config.yaml
n_experts: 192
balance_bias: false
batch_tokens: 65536
train_tokens: 312100000
Below are experts of layer 4 (counted from 0) of a mixture-of-experts language model. Rows are named gate (a neuron's input weights, with its number), up (a neuron's input weights, with its number) and show model dimensions 0-95. Each number is 128 + 24 x the weight over its row's rms, rounded and kept within 0 to 255. Numbers have three digits each.
Before each expert's rows: a language model's description of what the expert responds to; "comes after" lists some tokens at least twice as common just before its tokens as in all text. This comes from a sample of Wikipedia text that the model never trained on. Tokens count by the router's weight.

# expert 47
Description: First pieces of place names and words after a preposition or the, like New York, Mary-land, Philadelph-ia, asteroid designations such as 2011 AW, plus on.
comes after: " |", " the", " and", " of", " in", ";"
gate1:158136159131118103124143157114068089124151151123157150159141154128114126125124121158127107107138124164120116113093159125163153122097122124099128114117153121129126087117118126135210154098119134146123144106128173100120136133113173140140116132133116062072132128052125127115124121138141129125
up1:104156116105120128115121124059112141079122098108126139115133126136137118114124123134178190129115126141139125117120116121101139141145128209185123132101123123093136165174097110134073116142136136098117123120128121165110176148121130117115095174131127165142158084118138125139130133130142127149
gate2:094135127089124119129127143127132100134118148140132116139107132099117145190119128131116124113183136183094101130114129142170116115133105126108151127105104105117140130102113128122171111079149131174178144126130134106129129099118108069111132131127071114142146113156127110129215096126131115130
up2:133153161130119124129103081146147151108155108124066137088124159169126079127124126111136129153132128126128150159134135151072138134138171116159125100138091133127147158095141150183134127121099127138091136154123112114131115135145104132150145104122155134122162134108130211160076131111120129117
gate3:160128125175102148148128147128143128134122157140131139127110115102091119102127150127117154126103153133109126125081104151141133080128138095138124078062119108143100124120071137105125148148104114170154118138099135130100076136145128125074133169124134078127189140136118114125109171105126127123
up3:103134146141140112135126114159047150080127144141135129122116119099107117130136175104125105130137120118141142124124115144118126140118075122095138196136104167110136150140130102116142129135134130150110136133115094118140126134116185084130145053113130186136116142136141124183121137127085144123
gate4:118109041147097131122116131115154130121127115147144120108125119128103190119129133141116134064128108126157143059115119139138173162117143130112129114094129104134129134133127165127130135128149145159133133192145130073127128136107129081128132104116127127128079146114094125170122116133130083129
up4:129136158112131123157107127134129127178118127084117127169093119128120097137145112121158035128124121158128105077178145117179135125093142129190154116150139103116119119136130139167106097108112112115101153109132129118110143114112131124121129128109131128126055127153149131149132133121091127103
gate5:127106159121123127111149158153141117129148116158126125137106113146047097134129088109183114139161092132113172091126186141132132165131128086130167138136126107126104128124124144128092108123087133149152126127156180127103138123162125115130134129149131105097130120163175115159096085121109138112
up5:086183126134130128125145151124131116124226149128104163123094137138066122107130117116148083111133124137124105104157094179113157129117118158096107114114099146150162130155142071134139122134103168121141108128140126136157124117141142135138128146113114120156142127140111114116155155080120143106
gate6:121103146120114143150158107138126168109167132128139139128145134151116156111127149136154148105138208154124113105098125106180123122153114150122164120101131149131137165134106108134103162154104121125097126132167104107142104149109130087154210170090131124129129118135096114167129114091142143107
up6:153133129063156080131128125061167144130089170125119117130143180135135136145123146121127166098095147133134117112133069120122101166180146161087070163184108134109132143144115146140116139117131133108128144098124142108138132118137131127093131123165122138129148145141140118110096124123110139133
gate7:103161098135071154060133062113137126119146173107148138129063122197119108115125119134141083125151141157163168107097110129148104138157068129132158096119129111116138130125135099123156118136105137145132128127136155098142149150146162127127121101100129126131115124142116108138131133128143129120
up7:129130149136087134200136156139132141131148092112097128138133128157172118121103145117109130139115154092160126131155150119119122190110116142117106123126125179135142130160166086177136142124144144126107119067145136138113144129129124076129128127126109137135159094080095122125109121159149186142

# expert 58
Description: Number cells in tables like "1," "0" or "1" in election and sports statistics, plus line breaks and short word starts like ' per'.
comes after: " |", ")", "\"", ":", ";", "]"
gate1:137113148127125108119127129128108136154111054169115119136149117143107144058134127052127146127109194091123110129180131093103134101106106128131108116115115124144079105091075119122125152114117129136102120129160160099130139135158126103161097127131154126127156137128119128129136120154123137101
up1:092129142075109125141167140187111145101167111090127120119115126154150145129142122167156129106151157134130132163142136187156117107143154128125126116149127103135089162124117183122175107122135131125132154154114132101078144143078169141141107140130124130109070146150124112109131110129165128132
gate2:159149138156110133118128111105163115090179155124116163139130121119121126114114128129138153124119150086129133112138134147147121152189119151157136149114120092077130124128124079170141126092091106131104133138131187116106132149154195144110141138143095070109086131102097141122103113136119114142
up2:121193106096153106112117099130101115129135139126130093086131117128077118133127109132168109147143133120132091132167169106099130158133132127132091127089121116124134174137148188071135124100127121126131095148135096174103150152132105110146072161122135142124102127111136125086126125136142140169
gate3:125112132131113123117109082135129115136129139120101118129149115144127123097183146142088120139162104074124103125070098104121137145083115142120133122142090089144125129125117087127135172166137132130130127096162102133118129136159131131128156140137123080144110155118125101159133066176124082181
up3:094119154178127124129118110131124108129122169135138101094151096128165123130159138123129085083136091126152123128134118131186136147126130128118143130120160136141132061128121101124115128177108130156138142108141082099099128092122116113142162118144149129132179155154180172167155089147145134141
gate4:063100113130134134114097128094141109118131078152115127091081100156115128109125097139136142164150116096154135102102148150102127126123120107127115150167148118113143135105105080140190104165141115086114133127119130100128142145132132127102107136131127079096125134165139084154081128151156163132
up4:125125148131085100127110074129096133139144137133112123130098146163129127123129169125111116123135135137100161122127107072146242120118146137096119147155130125101118145085135156193140147126127123136146141169127134142128120107100121157157126128127135145154127137089117132160119140117096130091
gate5:130137129157126126131152103147100122121135062122095093151177129113122097114136133123129124117136214175131140125134125131167133139122096139131126040129107054129130127158116116128122129157133133130080135131130129093127140076096129134121122118133128122110146124139143090124111119124117128091
up5:090137096128120138093124141114073109104152126105118154166124137140133131121108108167147105127091095114127096136135125196098048138175093117133141129132123094167120157146130072133122134118172127132123132171102124137108087107125130127132136165122142136152091145139110133128120135131119130168
gate6:129085129125202084128139094108145071121126128157140120134128151160128191145150120129091067145158126132080125109123101127140112124093127108114119127093140125128122137142125119143137175139064141100096115108125126131124110143094132137156138130087149091124112129123130160116125084125106132135
up6:115109123101121161119161090137137128103112116094129135107126122144125105119105135185068152104127143170194140119075098164120114126140097090128152125130131130103137134098135132087091130119123145123151139118144139159148146139173137115183109128095118202130137125131122132127134117161129099114
gate7:145107078121123120093141122116124167152139139127128139134135125128126111098096133128172136110129129136200100131132128089140074093170099155119148129111126123119129128130130147142151131049138131102126136197135134150163141112108121124136099114157150065097119086133142102114150120146132125140
up7:125174150076124128183133152132140130138163108189151128162130147108102167128139103128117131129124183114125141148088127127131151117184119131141136090139115130115171140127129053129119117124128134168139108093127134123178161138109116151115127107163143130170129120111141167130091128113147132134

# expert 60
Description: Colons and list dashes in infobox-style lines such as Date:, Born:, Kingdom:, Author:, and leading hyphens of bulleted items.
comes after: "\n", "-", " Preceded", " Date", "cted", " Succeeded"
gate1:129095123124139126161114142140084158159107110125102098140133133166132131084101087128127140129107175143130148147139131131141109118132132130115168131124175108098096125124128169168156134083130089127183130131132138130166119128101124164062125088158137130120125144124112063128130139135081097131
up1:133148129122117119135133139203087122167036124138097126126144141113125138122115163132117124142143086162151119123123114129128127118126078157122027129145125147136138116119128116152123091116126149132135162130138120123128129108125097119155103128132128117176148135131147086120136095115126092128
gate2:132125151111143151096131128125117131161133147106119118128094042119117126145121107135135129155089175126110100075110104113139143126171124130127156127135129160121081126128132140134188125105132141123142144061142171139128128115205112121122113152134135145065149139119116149137133128127111130130
up2:115127154128113120130131113129127093122128118144126127126106062129097135138157129132118150130123128124104128060147157129129123124129153119126137182082181123160134129132099119127122116167131121160136104087130116100153074130189114130136151100088124128125128121106127034129130132090123103124
gate3:172085140167134128116167125157142116142113095129118134112153126147128149157153156144100129131129122132059127158146131104115133158131126182140155186129128141126106131126088106127125113113130087128155129128194067105131119137149121145159143131075090129127126128130090100129171110107132121128
up3:102140143083107124168130156125181110135102191073083128134118092174150146100126151125193134125119066128103134153136111120170111114128112132141124102128078128128123167124125131130131110125128110118129129116148128119111122129120128135141124179128128084089143128105122131161157113109096099148
gate4:113135173136131135031160120111144128130141144141129142129174127153192128097138094125112131088126115088147136148105124131147136128138143120073131129139126105102105141128147156180127120129163121104101119123178125142129100133123143125127119131136087119138144116126116116154067110131135114072
up4:126128132125134126135135182177099125119099135148175115127091128151115153171132173106128131128127163157094126132123114126110126160135111136143124122137147194114159102130103122108123115100099074160132166126102057142128167124124143115143170143130143131130137150129123116129150059107131106108
gate5:096181140126157128126128126137199150161127127088120194125127142153095103126126124133095136129126131155089128129111124134119123136167120175143103161109128156134078128123102120128125130143075103126134091142127128141126132134131177134187124127157134069123111123122132129105130164094132111168
up5:155114127171122127127084144130126082128130128131132145111131126130134123163131126131128218144114101099125131125118090141119124129144122170151126126147128133140158127084154147138175137125108132130098120121119129133113051133123129133124136118066128125211123142117128091122160114129076150111
gate6:101135089138139152127127126137110160111189123126133143117099127122140127126130128104175125116043216088166130116115106127138136132125136099144139142144154128130137124084128128158138124121125126152076123149159102118110130144144127130187129157109102126125116099132146142130105123091108127080
up6:128138181108134107128117148137075155132132131134131129128128137126129120123178122117125144179137110127124126166121118128130117112095157169100096125126091138125120126125126131169129132192148128118073198109131140161127130146169145138127164071138140152125053134126129178132131134126122116123
gate7:133130076117106105217147093128125134194139103109139154129151053147149113102129098124128128118127120113125095130144128115090132135190096126068132142125123112140125139075144150108137139107110131123139123116109123142127147105151123118132145115129143126117166104110103107124162156122112135147
up7:126136143125135178134094108139120122128102098129093128124122133092127149074135125069127135161120118151097133150116175170082119124115114129051142111124161123147124130143125114124132068128133126128125077128143129137038109138147112111121146112143098127160126150130094114127128124133109121128

# expert 21
Description: First pieces of capitalized names and words after the, of or a table pipe, e.g. New (Zealand), United (States), K, A, Chicago.
comes after: " |", " the", " and", " of", " from", ","
gate2:172129081117136145118121094128138118134118127126134128159093124138109175156124127149111128129099075100126139085181105150127109124126128093116173110116104114096126123148155111062128139089123164136095132114169130134163145144142110093161134157140100136124127159126063122129125144173109126138
up2:110162105125100091161170123114149096132126133116113093151120189128119143174115158144127128146128089116164122125144122098146142071088106091130106116128129188125126129111158159128104086086136147130106128106174123192109100129126122149129088138132123147130148133156110123158130116131126131154
gate3:134129121164132135128107121116093119129119132126134151129126093145129138121194133166091148115127122106136114136145119134150158060097115121119121151117128195139118136137126124124119139124145133142126100114110137129129116101119106126161182116180111082116114061107126129110092202102164128105
up3:138132139145131143073136123138125130100130189129127122084183135184076102187103101133111132111126128137124087131119119152094125158107116162089170149140126116132153126147134143126123128115132124177124110111090104102125182128141115105144094128135149131108078175135133114128129137129098128120
gate4:138151134129137183146099125128133096136128139108118142104116109145124128147118118127152126120197134134093120118218139121117140129183127103104132136135117112136171066145091103126143133129127122192182089139122056136112141137127158108137113131124115135123143125132159108130133144127136126124
up4:129153132131123058085133103157153126126127129126129082103156092136147153124144124119103116154164131077135162123126146089117154146092132163158124138189135130113124165127132099125133127144129107114113179133108150109139121131160106103108140118143130109098128106139151067187149163142134136134
gate5:115121129129127109167162171128131082130154154122138129109106062096104170119128117129153102130136119131177135144169129135132123123103128143131167137126090133192139130131107131111175156152110130163141130137098142127110124126149129124131070167143110108125153142093125143123124126213120132132
up5:129117123182151111124132148125162128163141103152223113125128163127133123125125121115149112101121122144134069130127125174158125146097139131164166163128121182125113148147128137159109150117155108183099124121185156123117103123102118102125137125134151095139149128128134118098153126126134120162
gate6:124127152115138153158088150166148125150106087129139093093097132130126176153120115142125109139111145127165135123148170141109087137137114114128137116113132131128146127131142135145147123134155127086067112120125123108131106128109118171123139129125132090138120124157108125162052153128137226117
up6:162147138131154136110152133074086144138149143108139115105144122116129102127146163110126115134112101121155125095137132132149121137109118121127128119145143113170144130122127120139126163136121136149127129132080092123110135132163135137109093114224154110083097137056147081079156107147131132104
gate7:152145129127080123116115129129125131121129201135122136128095131109125204161101137127122112125133128155100118118118113104117085085192131116126121130131210156121136104137125127112109148135125136136123127129172132156116078152146128109108109152178141169096155129136127143132133152132168124140
up7:150119116097131132126101130132135125148127115194123126125190130133147121163125181081137130118138115132126121151120074164136115133088174137093128115099099124102162149146111104091128113132090128148124119110129136092125113123148027147145126093125129115170114148126113124131146127129142124133
gate8:120126117101091119132142148128133138130135129108129134171124154129127143147108125207145115151128140137062135026131129086112139094132107132132134128102106086154128129101126132104132117095171106104124118124134127100121099124159131079103172112117133109126128130124109128137125078114145099135
up8:156118166100126058124097076160095138105184137136126121127141133128085087123152097102150111148175124122127109111129144137103128135126129130123178127144131111116154119141121152127094114097137125129128120129136136142178160120144127105133080137145127138120141180181128186144147114141158141149